config.yaml
num_hidden_layers: 14
lr_router: 0.000873
norm_eps: 1e-05
optimizer: "muon_variant"
learning_rate: 0.0083
beta1: 0.95
max_grad_norm: 1.0
max_seq_len: 512
max_steps: 4643
Below are experts of layer 6 (counted from 0) of a mixture-of-experts language model. Rows are named gate (a neuron's input weights, with its number), up (a neuron's input weights, with its number) and show model dimensions 256-319. Each number is 500 + 40 x the weight over its row's rms, rounded and kept within 0 to 999. Numbers have three digits each.
Before each expert's rows: "mostly gets" lists some tokens that are sent to it at least half of the time. This comes from a sample of Wikipedia text that the model never trained on.

# expert 51
mostly gets: " Award", " part", " Preced", " design", " Succeed", " Order"
gate0:466483558529514464467500573502470520464570502547574473376544483477480543499538523475472549460593552528515591523506503519473519484523570459466452497554493496504499552496519476490540480518508509
up0:481551584491419482481558526547414473538568529506572528481457481429585453566439452470445506479489537499557484479452535459467478540475487547531445428494561451497464579457541513484509469531550544
gate1:495509484517562493508521509475497439530446445480498486491477497523499577439542500506429539484565450542454548503577541555526549485579443569505441480515471503508519495489484425518505587519461522
up1:470526452551527510532582582516483458508481593455456491482504485513478506554563489537431524537494533589578451505551523485560542526445527518507497524583574519491496536548534530550485468467499484
gate2:535528504464440475493451546486462415540508385480477496475467483491445511482480485493512456532452535496511489485518439557504517484475612459560532486502463485529507466484509506566535527475451444
up2:498583491462491506440420543466516572525555418527448444508504478515460487476579468550513435448521488486472497522520504539493493519509501482505533496482500540492526458513484458468579491421536461
gate3:500543503538443486535513597537409476523495547473497518494482481504499487504507435489497478461496561495510491483482480497510490449567534473458477472493507462535484533445585537532505512474470513
up3:477482409481496488523465572519487539462484512397558498470550489432512505489531457527516501497427456480460480531485526497504411555499469470460523446451449442459550528483508451460462500541552430

# expert 20
mostly gets: "′", "aged", "Scientific", " Website", "&", "hylum"
gate0:492445506528554510521517494518519512511434512454450463489485605455436507487498438484518451441484555582487435552526508478548507598465532527427506551457438576418490502522488507527505471535495486
up0:447464509540494465592423526538536442493507518488454425490470545535491495419516488473390527507481488509496523525516516495551464577530485495528501535490452474531519498459469486516483481517578477
gate1:573578459525471547521492499548472529472427523399470497395549507521489492495523475498460524442487467443545539531542516494531510518474559474470471494490488494516570486502456466508484539558502549
up1:539520520518542463475453468439444522456536499530473552489523589515424552560539504539521510507606483475504502538537537552522478541503519470452542545503486529512479541512472490511489446481551445
gate2:531450475468463526514519485471576480443432551487523499460546531614582557549546489442517583540439533398403544505573410481567586468488520429562540544553513569539453532517490495512520489421496520
up2:537525462554455483504481534549451453460542480616507420544521482483464499501444532520462485549382531550573568537431512482508546484545503514497524546518469559525463455515453512510437535519518574
gate3:465572510523483553506542539466534461496472529448539432523578457431442395510516449459482558530442504500495551449477548489427493526529495559501495449525557456530459563589398513475578498605473504
up3:441479505474525469470544522526463468521471549498497491502475509610466479478495506518549501481506455519540521536464438411447496472545459477512535524496488489424508423436446471441470484513471523

# expert 40
mostly gets: " north", " south", " ==", " east", " west", " northwest"
gate0:486471517562491494596472496561438492528555402469519425479487522450512428516421542513489530559499532496469481650516483515491534498588526529489479503419507567502532539529488470496473530507462438
up0:555478450507536507537511513510485525494478530525485513535472571515486443419460479593550551455421507474474443380546519580479508462501544502590495489488521439471506518498464551479487516497500528
gate1:507463610474540461527509600493555501505437531458517514491509496563514509513462574488500513479497533517532514573629507493459443486417469509476477520438498492449409451542490492558533538467479529
up1:462506481556486508501536493519440445521436543506481552514572434540516521474531551437487512503517518462558561485474474512478525502521532502536521465546457537581500483510510487461454500502483536
gate2:484515507533521513559533528419488405496504458543475494400565487500524477467469521492517520520461583553505488574439482523536522459476470549515417472494513476483533462450480501465490497522547478
up2:458494448512518440480493567496604496469532500506467446499435509483570447421593474484471520516545502486579493571560466474460480551500513500400526536461504464558508546519478471503548542570392389
gate3:479448476463437526554412483503474440514532534454506532529551476504501555436514507511464509487522541599502515561488569539474506541463432534478506494578524546431501470517463476523489483421438478
up3:533543479497603447554501405478513457476540497475485592539490509527490510545520496536551435528458559540499557500451500462484463533535470529527477466429561476559535489479495548497404528465510434

# expert 54
mostly gets: "ø", "moor", " Bacon", " Kel", "jo", "ü"
gate0:518517542444510542486482527489466524473515448486455504461523528468518529484464427449482459528464491541565443428498503541551526583519385472457426516471578571497510512507513541559480490453479491
up0:488495482449499507524529504542415539521476505552518527501421551462529506529393502582569508519476541556436422541478557553464546531530535578478529492525482464504460466521535454460519514532533559
gate1:471572455537531542521539527510467503486570537473499573431541478505537491571479568509421498516455560495498558559523492559537554515470485484523496522455506529429455486475508523471483492487470502
up1:506478561464491474473508447483577472470465481513496494524529483436469571465475531470446470548464505602521569457533495484422472497516523471461439529485525464454514468500537492533611470488574462
gate2:486501475457571461590516530487498542493480489541484452474491464467524494504602529463450517528557572498468515477530428484418507564452525452541514519474491439568477500486558368569497511531517525
up2:491500453456526486492501501491475463482506446548507499576427510442530452522517484489539482507484512544479473480475493567468511557442467466501454507500499416498526403513526407535499553496478470
gate3:477524433510508506492539565555439484457492518422540503504432502474536466467544566425515496554403580575461575462522508537465529509551582491507469538467514453434483433525449572502438484497511525
up3:461494545548513519474534429483633532499508434473499555512475513432423472461587487427497518565454523515459565475472416492506476581536521468465425470493519415464600497463474505560504501489555489

# expert 63
mostly gets: " 0;", " ft", "aged", "^{2})", " |", " 5;"
gate0:615508517566470436519483552541499506532494533533506562520567497505461515500481495538495466498497537484483471514456554509514548503496476513475536511534459462502556488521477436513437383537536559
up0:533515524497469483521440562554477571536512571501484501490569463483448441514532474528479515602532501530389441491499483523462475603517510471482526440484443528544578469487465552499472508454518477
gate1:500518463539442544477522474454469431469634485452510482460551521486498528466550502419451477452549561462547497447497532477567419452510511486511478478498464534526464489545512500543508540492525499
up1:468564490513471469564540546520412547517510533464518535464487558500471466537501474541494574533490545464516468503543461500527483545516492489480518581508551447522420561535485442525479515479534544
gate2:558573528533464536472583571479548523557478428429465490482525474520528448478548492540522579536515578475553507509474548505586468513483399502458457460457441499504549501496449482467495563440602509
up2:437463453517501453444546444444477511532535500516478461522448438548527534518486515482549495466467548490531537497479486477473570484476464539520544467535486488560511483509501556528511503515455530
gate3:516517536476474407510498436564531423469498483477542494530564528497467501494521598472405528484425556474492508519560495469501641529470544446505494528524469477472552456502508630447507510524526489
up3:527502401476453458488430483502472518480492510503462556500501528510500522454548466424510568442501556455446496521528442537534436479520477488515446525503552542442493516469507522530515494417526534

# expert 12
mostly gets: "–", " &", " Grand", " Succeed", " /", "-"
gate0:452449469553510476483519489517469509462528434453486508478527512459500560489524526464522446508524537544569518490484476527529468476493517465534497443462496446546445487429559521393563534515459535
up0:503494498493482481530576530520474541608464495496533491483521445460527522514533502552523494561542520538481483455481383478433541477574505492498439545479397523510517543538458519513425452439533530
gate1:494552456493522580523521502473489627575441441548525558508548457451482515482485538540503532526521473551526455526520516498492499508492493471489495488470494513552532485414516434463453417437452567
up1:487535554539538526493459503511510543513461506455552517592457552487500496476506437514484495540554494467470437459541526540556517447509467492439466481463473511513436500445525587477527471534506543
gate2:535541495548519534454521499433525489418449508488471499603516499482460487482518579502549482503517540540510425559467492524542500472465540499492464481511504523496497525450420560526474473509420517
up2:562517493552488459506530484521443548527520539480576494510443535544547448493458466555469494473495523501593566503541508508492508593450478420469534496529538505533485481449473532449523578501504561
gate3:454564509499447618468452473520536496448511505496542534540521484491503541491480453525583506536485575503492492505485558455509468464549480478507484463525570436526457493525454496470602533433465448
up3:552530554448425497587480529539479432520526514413501475507475547479505438455490427550504441494494581610550513529536502512478469506463552532476534474440448472502471527404528575527467543515541460

# expert 44
mostly gets: " including", " and", "\",", ");", "),", ","
gate0:547434554476590505491485483451512501458512574456466447466559507528506480452517540455478539586508499422575500464504502457475566508494538468366485532500513490492473505550501562513464505441497492
up0:532493514502460536502543509434513539411484473522458486466447428492539571570451445529502454445469446507562470550464490542551491528469475530532513385542504501584522539523502459527516532540568517
gate1:501565516514530498533542493521540481475502484515514529509580484483571539521544580460425483526543421531564592493510549522459458476517365494514554479464465488427488545466486482500579513491495484
up1:482543498475474450540527457527533530512495470497466491475548471574485498399458477487482459483462465417519557515499520504504472528486474544431520490413555468430492537461483415442555539557513430
gate2:437504588461565514546411533444574457462535534561487477458419472495556464527459504516462571468512487502491523476475520466457507474584584453496486503473458489516446581493538515528500480495446555
up2:488515470509497467474497505505538517512507518500568519461529501566465397533548486562476587460463501640469455536436504479564462518489439549513469567450511542502505513433496584514464427481508532
gate3:485488524536424412488531502515529457523460537449495509545488514509469503517608461448532448468407501504481496482541524548502531537524464521489413545455575559475500517518441577467549448507484575
up3:529423531514480479445397532465565501514559551451505486507512415448510473503507457389490506525521543485481465531550509474508466539481459476531530450442562522501537517474519520483544465428496562

# expert 61
mostly gets: "=", "See", " Best"
gate0:463548399499441463481502530496411489528595526487429508574512574529471440489563423478527538496454517530512506454485571515502484471500414515526506515541534464506487500489533511541467492416549461
up0:458480499465447515508494563480485538522541467466539506532444499389500502482471432471425493479537444509526474497491501572455441476535516558518495471524567516548619505526497498471467463489526487
gate1:479509525500486521465509518556509403490512519472517473437537524588478483442500487495511495552566468486498492502519539551500474542533492500476472536496534536561485493466525495506449500604466486
up1:472383530442518487531472513417448531530473487491486437376525490499548472545520528527540455470546486507459539494498566535471497515480508505505527486463510545521458475467490544439437493572471454
gate2:531456498555482515475488493505450534479470483516472518510551484507517568463447504531457550517502507465454532495495553489462511433450470505559538510501505583462582456569521488584483457484530489
up2:551417492547537487454403484480435531522501549495456471479415507465451448425510493453534523445488462465541484518626487514480527492546498557458472484532544583516416443520492460456463484544471486
gate3:496511438532510482576501478561513507482474475508561558589507530509488591418479502491503509479442523493520490454502500525500489511440505513541482520456534518477508468491458557465517486476528572
up3:527483462493474470525393475536459538553478497510519483531483469441429516454510530438496444518540471506472509443502536525464478508514519515523555424484503422457521512523516467445606499447534561

# expert 32
mostly gets: " can", " could", " will", " may", " should", " story"
gate0:479462581536422463553501515539495494554517457473547524491443424486447417463480579516541572517462438517464414456576504550477497551568489594478466505420522479490474498570443502514523479485499482
up0:466462472514498497482456516508527513511597446468536575553564531476446468512592507460469555422501510427516519526538455473516462471495444512536572541480487479593486538462427487446493490505527510
gate1:440418490448472534522467502448481556484489479497435475481477479497468588481478551477580429470451467453480488536543504520506504516464502513499544527456462537408460460486507456473439418483534414
up1:489474587531488486561449511569428523533383478582461515524443497520508518454547524491511473517525487518487492549425445490482532463533532475464500500538535444492431470473544547481462558517539480
gate2:501539548528459532494529540461578502504461463541477520525500450526550446497535501551448568487535485476428493482494518536527460479499517474472482531512530475515530493447548516476504476529504472
up2:495506532469540525558569557542500551420473479500445384534482450524439522537451533490422523596521511503448479550513488466474490555481519464495479436503520490437501519499455504498478427545456422
gate3:509515533488537415542477485546438529490512503516527503478547503439430514473499470485409528516598454463570491530481408519574468536501542564433564485533558546528477423550500494617506452558540594
up3:463423510561489456581570596469483506440505467469522540499485532580544535463484420497517547472448503517481431475531568537513510499491592558519496509433538501507469462489532540502475490552469475

# expert 30
mostly gets: "mon", "tz", "end", "pp", "bha", "iv"
gate0:511482509504584479474570554526536477456487554494491518555535480487527570510489427579471503455434492582565466573402526496561494523497504514486487507504477482501439504523464556519493536451523559
up0:516491482495465507556494558550511513518428489460457477453508493507449488511462486448495479498502531496499511456502424437511548477489444498519530492527522548506477504495470481531570474426476541
gate1:499449451467452482454511461486545435462494572525498470470490500472546487483560440490511570542484482493522580478429481494491565517423523498524481521508523516525496591534414526558430484574535528
up1:500482528520489513531513479479481409450424502536494445453513485555501505535482515452518483456512516565492560428494426496561473530556417479513542510484431496554510495516529498494507567478519526
gate2:502532463532487527492479506429557551541509531493481484476568584485465537473469454479445511501500473509518515539492549489498482433517469526502540481508514534507499497499498519481517552499536553
up2:516506492501473501502455471441517531443526509480525534576574507496464507474519508486523595570487517538496530464560415536416536523507586556531522442517593441480491439541467484445485490534478589
gate3:523550460489456525533479504430521476471507569451525512560483565488510511474483466487463481498487418514474555459497423502503502501481439443502403514430580535489528459451571437398483456551492462
up3:493423561455510526552517536509538517488451499507484450468484494503449493512418447561524480545474496436448580487527625464547475482511529539510546556511521512499498547534558542460492500517514512

# expert 35
mostly gets: " ==", " ===", " Coordinates", " County", " =", " Studios"
gate0:463501457518533494528515427494573493547487449494429552550552507521488535509490479554475510484492484479497446466511588466530575549518483525520493507448500491407533514521501475528459491558474526
up0:488419425578471488521440508518463483549460477471470591406613458481540539473512518484509574557541451572506478483537503471482528466540517527481544467482502451482506403501507474524500553525493535
gate1:445503461423515470476590563417501548508505483566441522563453537530451504521493452474544430543453535501454552518488523543527460574522497491518535524535517531487511486514474470597451544466467535
up1:463503460472564513447541454510483487466444449477481421554494549484582467486496517454513494518519523541486497490499463518486497467533517433477452521428511550456430431501433480531519507533457583
gate2:443527465568527424481460474541509512508494547491513407492478475478515530480519485488493489559462584517545494491555555550524536480514456497543496435543484447519514526529530416484507455504432500
up2:489482491529470466495443513531494493450581470487521585447532500534464453522538498494499502511485487470534470442453519573494487500572509506590530567549449507522511547522494539524553550462391488
gate3:506461451480495544515530520539422456456522498477462434469510542528523562505476485606421511496551520467482449415502507431520546563497522478527414449561548465492458493468523498480454455526520514
up3:520459483511429570524476545533550547504564556473445469488503535464509517494495574501587514565569528482486513512480519491512456544449554442385608540518618532476450627463535516483527495488433490

# expert 43
mostly gets: " members", " area", " species", " games", " children", " areas"
gate0:564539416462538507555506512516540518546504482477556503490517482581556476563568542446537495515495513449520510495491523541462497534471550490520519459517535459537482502491494456508510468440492518
up0:536452455508521490531518549460467403514592523453488510554494564444517488541476518518460446531527456522548524540555496478475461515564460520453493558562539516559528512464549554462478479451551562
gate1:579517463486464518532447487497479489442510545545547479526509473555465477554538527562416496465465410520482521491490435566501487463532486498497508546440534472538482532486416495470518497491487551
up1:549443399533488481570532486521514472459521438508548507487509479524474554504475562465493449456489531507527546423522489428525531500539503511585438509471508573509402511481491506481520509458504515
gate2:540513559518502478522496499448484477537504500455598509484508485495510505497515513524497447489493538493434435530429523492511509498546477497454537531458510470493557586489507471491449516514496493
up2:493489486523519512494425508571527548561535439499465503454536572482434530517542572533514483448481465580500381497517550519399530551458481431572567457527515537472570491517465533526466577538465467
gate3:555524451528502446524413520461461506579467465551546521484429509544462555482446457517563538512557478516484486553596474519456528516516533484445452481574514483474567523534503448510492464547580500
up3:558514458474503473469563468488511507532427516456560549496486581548564546608485470522545509487517462484440471421472468502501458479481477551585574544479518485544543417475452543510529583379454477

# expert 15
mostly gets: " Lord", " Will", "poel", " Love", " Earl", "t"
gate0:542480516484511511589579474438542491492501489492499497505522449500460458508461473467502495481574529456475506556516469497454429465484515440535482507554487458431544541555405512549503487529481470
up0:539452495488495538527490551499484475484435484446515488444423470529532531490491437492544509446598490546477493433520463484482515504524422535424522479453505466474509500474450487557544496527452508
gate1:492563553520542531538414543518405478534544472485555514494506493525502482487509523509580490511466475468475445436526524458478535501468507577567405476526518450524532486483444420508498507529478453
up1:460480507521497510464533535479466491586505522507522568512491503553562537494490504413462505522486487476439509490548534450529474502483477530579486548417514533522529503508553561477533492544437464
gate2:537489487417514503581538489535510513499493502495480526546458504475548487412505447495488446465472522525547519458542575496455479479506520496576472526443469533444488541507519567479505488469412525
up2:503467520535520478499490513456477464581546536473410498489479469469491525563544581498501523476513524495482510508466456503481520441509624386486506440496520560492499501516451511557455572510566479
gate3:483541510540561527498579530481506500520532515545557462519449487504564510537479459526474466526407571502472456466501551556479478509532458461545503532469509469435543507475540556453510541461405459
up3:486515484547539485492535558485450559545495541533548494570505514518486491525567470468483487495467514548500427474508443517564529556477538458517525459547449521474434470477543551481526483394490486

# expert 29
mostly gets: ":", " titled", " including", "):", " renamed", "\";"
gate0:563502476492496477521598540517458488509495446519510440490541515505552512586473526558560509492585546528510497503489518476577534507515537550494441435409518533504595550516540474452395513523508463
up0:483486476547499486502463482498508556534524448531509511540515466545498523471552476520462514506511499526495534600556530501496486512492591515413445487572547457556570503544522539473504429485479516
gate1:510521463509541494483474497450557530482495483501496535503514483497506541508445474504541521454528488588480499469493430486505541598511534514449653508508479540543491541514440532521568548537505519
up1:481517471497526506515517532467491424536452529474502525542556461514500527476439482522495476513498479418494563470556504473562448512471546478452444468507434585472560503501485482480592504508529528
gate2:508440475534433462490519449453434467519580525489538470469485536524493425515474456543507456483541512568482465511531475486582505496524529499545493502488516447490465550473570494528561518451562514
up2:523475460527516503515417495435519458435597502446400484482473561456527524512442543505555509567554475489529542497470497517415571512518487500510531449546424396478493528502485551504548469489465559
gate3:497512525512478520462524502596508449535520543463397421447557464468467463437524551512525506583484492464552528479459451465509494498472493509499468490518496524554453453507528487493525563557486532
up3:509452516638503504523462508483488457490536569508463570526464451582510498578496496461533465513485433483528502460547464537509497470392521507485481494470597556548539461511555475434485436509493498

# expert 38
mostly gets: " he", " He", " she", " so", "He", " can"
gate0:436498523520533496499558509462452535552479530535530537524482487550506480483389491460516489595428489517456502537500497520573525503457413484481459540466503484431523529501537476524491520507580529
up0:474533532474520540471441561485479419471511469516473489542410561468536397563555497461531498525497442482515507540523516504542478491547508557504480549501453482524514486450492507474558570420550521
gate1:509565551510538471565500489463484486551509518507472437482551526421545532538485520550477520517495494518439489547546485509384512501460522512550499457524579536436560500452520523503497519458512497
up1:528479447444464515526528456472559480464485490466512453524505487481469538597460499497436543508530467505500470528506520475529464466451474538493592446564555532466511422529588513540532466420522507
gate2:521561562480441510545525550475488511529512483540424512483527466529471476420521437474503530483457473568534495580487474583446523528501444473531454528487533490533512523565562473485513560431473495
up2:527469536473611455466567501517479490502507551498541510488455466517529562512417570505467475477419491445518502445460519573502478516451459469452521517524576476475538475517506455514539541537504433
gate3:498464498491546519497570466501593489461480522479527546495479507511478472623504437522570470487462495491475427577550534597498486572496506468523422486418544446514453497551539452563502477491500491
up3:553573532377558521457459553453479486499544585551525556482503466458484454441518489533522438464453595520556479481463512504471518470576409486493468504466545541479444471613498439525449508469514471

# expert 13
mostly gets: " Thomas", " Edward", " Michael", " Peter", " Henry", " William"
gate0:565587443540587531487452470512553506460539493490512465502571498473508427455490482500527492567525525492447500535444457491436466591526507378487496472484517500462528462469539512483454508521479419
up0:477482578560397478540498532572484472494502493470521468491514444460471498522544505472570540468532545501481498479509565580550469422502470536503530591553434487466512487484506483489545470448509502
gate1:467468529522436513508496513502489489532503468475494515510578510474461469492509499404528511491528625495453490525468528526495455452501538536499524506505591502508524471479552436481536512567445484
up1:518544484497522470469538554443493450549475494498559512499493553550456534504438543517488514494461463503529457550534533496476524497488487479505514532533501461577579529496560456438529521575561534
gate2:449495429479472502509449472493506518546555451488539515517426535509470447544496531448518498407517520462455476487449452501519545541479548523495565439513520538477496560439466581488588505487518538
up2:462542503460510548490513425479559444468540479551479421474539493424458515536547475549435505504426523543519507521498489507423505422483592500499533432512459524470564543493447521513523518476446547
gate3:501535424492479505445393514474543477506511510527468454463578395523468480455486505453499524509512551481588408482427446402493549524490487580547480440465488512472442482466468536449519456518504469
up3:508442447481485490450506491501472476566569437517461499431438490549459493438387525470551470460533484505542481567549438494534518488558527469434564453536463482495479530520486463489502509488507525

# expert 46
mostly gets: "ensis", "ia", "ski", "ić", "idae", "ius"
gate0:595489483419504531537474502428454520511496556534460503517532522482475515449511487515536488560525486498522468492440478563558397568518523529510516441510397474540487445556438456557498491473472484
up0:486395501528541421551491474475529451402499479428504527505444458515463544488466467495559567502558526518509494540531496515518452554481514518503508493458501557520446448431446547543472489536503518
gate1:467567497478495500469567516500483523496528524555539539523589541509521516434492473525485504486545511532481451462571506474507419512468509553462446555541474504571492467572556454503498539432542554
up1:492555463552510528455470498450522516459486551447433502471530520476499539478579499554550471485483498510498515439489517480425477472430510514545521506535425493502524545418516486498496489467501542
gate2:502455454488495502459503454458496516453569459513545514479468528478541516555507504472505513435461458526509422567471540412456492542460506514469513477535471523504570551550573537452487497535456567
up2:441484514509473527507477462495540487596456515490471558440459507491499516494529508483515471519511440519546435510480503541550518446476498478444497536509471532500494436599572536477504457494564506
gate3:474471541494502559408458582569458484491506495504496597474451592415483459436482453502501480597518483553511498430413524486532473517456478550531531564541589531468555517540414480514488512535484499
up3:483496444512540529523469479498508440493438499456532475462452480526463480526503444476530466491516517440451432509488558498448588466575509557513442430512578412469576465496480569456477536569562509

# expert 1
mostly gets: "---|---|---|---|", " MPC", "|---|---|", "|---|---|---|", " JPL", " Apps"
gate0:542493484532441540518479508505552520518531497534459443488531506487512480482580564537519485495534462465436472440485479477503529548479570482492480503456515496514551535517508566522481563549481513
up0:346560415530577434421485464567459476517538538436532436465470462457501569569490606478454504542537529547501467493510421490454541455462500538531445439525504531479494433497524527464490477491516458
gate1:464479575396520468460588457479578578509524513523529459489525509443508476507527465457570448465535459475524473496474471465521451501526500503517467516494600503477471510408543490566485523547483497
up1:497497481444518495468519560484445551530511463502442462490449491427468517431483483414531480474497494478476464503494501457511574532478469452525563504506509504522457398494505495489429478503483535
gate2:497495538514532550463584458470454518439491519550500537534518535572492521508477419530514548514509471515526523439512423501466484471477369450465411441530474450556585458480537524440479514536485501
up2:437518534519463499506533517473523499590447586564517464519543468455423495468471552540459538517529444538461504531543537502533470556508603465542521473471547577517479441538469485409470493467477475
gate3:481529571554487543489589449518433484463496503459553524547549508596461507512528430534511451542395543491480569561460505538568517454524450570525522520508437467488485450518529549509551508517528553
up3:424463515518443526496585506469501497500534455516435575532571492505516477504492546558506461552471514506500487489531488528536487486524537459527507559542559507517490554477573536451502432528542484

# expert 50
mostly gets: "\n", " right", " ", " ISBN", " non", " Right"
gate0:537430487437521459560528456487505435495528432515508533431524555434471501548406549527483529537528501544456388484514528489487576531527489560487568546498486525407601527516502450532488499577503468
up0:534506522525470497516448379524525509537441479502437509461510555448468553525445453506533557511399500500488501564538501508434540489494521546447526500521502526546544552475523513536535452482449490
gate1:491487505453501499517558481434445516546487497496470539557527394473594466496551510484538526485464499474488508498524556473436473466579468511525577468577443454499564466495504527556516478522493465
up1:527518510509535482539506546552575477560499490547514540497537550533444526460485515473454489445488502481511515481551460489482479478454533394535569470401454482496586407469539523491464476469515452
gate2:530527511492486519478544574498406546490473498530497504530512494501559453475553490558468527475567496533524444475479494509542474535539473524503518448526491530513487508471441486575531454496530498
up2:519470486449465484483514456461507510552563561461436395539493533451467498523501503515465541467511532580467491518520496535456546547484564525566497502379519505518519537545504469582545517481529464
gate3:504509579512525494516485532456549571542562508524531462513460519481476473482503463429584490531529483558463406553437494428477566539561476473525442538459578446501446510534497489461496575482491466
up3:507501490529502486560452486445511513498525516504560502450508584519492546488515496508467561512401522597541399485475406402520547538490468555488568427468560493480477456505540488435504384594585523

# expert 56
mostly gets: " when", " which", " where", " that", " because", " although"
gate0:546438503541444515569465520479565499507474596466437554503527410537467460535499500417511491532547521454507460601474465508589445495493531470521496547507569498531594521523488479503558529474515490
up0:395487412480524458479528460503468497453461540514488556564479506488536508508511506488475527456445489521515490485516502547451481515560470479487521490563504512496536431562500513503458478525485419
gate1:515517575490415508550471442524504467512501458469563499486446500502527545422467487556464432467458493558497480422432511605553407484542473485524560503534459458455464558531558480538515527480577524
up1:458502569482440488486567484407533552481476464520514511457446532379480513536434448508537500549501484497479446571482504572562469555509419546490590514514448463449517498522440444523505571553563477
gate2:484489511503519529489499485504492400607495530484464544524522515528500507499432499483491537463539505536438514529530551484549494528511548590498514454485533580550536502562434507482508493465512533
up2:515555558493456494529435514521517500575500457490493541582578475478478519539497502529528552501495524549522505521535479546478446551484539517543521468566568499484448499524452542519495463499433560
gate3:471480487453479467486462535538509454576523447549450493490580529465503482569509426529580462498500463497470498579450521511531451465526464536420521511558510503505514526464487528497507477480545481
up3:429519527531480522462403467531553590463535418466489471506452504497484489471488503496504520500522454389535520506540507566466419438490520547570529464452420521588539448477520542423585483562503426

# expert 42
mostly gets: ");", " |", "|", "\";", " -", ";"
gate0:535487554375487376544462530574505492497531443422522557479542442545483462514451516462558502443512526562494485482494422429505520567510484439461482441511495495481486488472552466481505461510466553
up0:498496450523490502483538477484490560475503570471536549468516490510553483412556450421436483492558538487540506483477488528592552569498442494492521464557525499487500428504525489533519490547513491
gate1:516481550439569548532458507518466532525530455476467452446503543463479413480494496577485485496484549544577498454474516458615540564485475474438508537562477432477541461574412509478449515465488515
up1:481492458496498522535517444474489471464455469426493481535513518460580535519479494458505517547503496535504469561499494450528467475476511504529448479587563525463521423506467584575537418493477474
gate2:539485491511558527492393453496498455514542530457532476494456532538486540491459496480521460530451421448539452465434489535533491588473544479499492519507535488539489429415470473426469449499538450
up2:516545479538543558511441518478513491521554523472495503526463494557467479486452450530483494485450548559502476496608477481497543486607544448457511522494439507583491547510506488503482482473511483
gate3:516550517525476458516502530431511509475518492463488502461479471522523531564444541481561360469554414430508546474486480519451499540449467547490537483527553496546469552450401491522486541546484414
up3:557517488624544499510552537517432523499551445480424452458446480546515527477502503612561475482460483507500582517518579494513484500445540576472557445540508496448503491415584451477451514535510470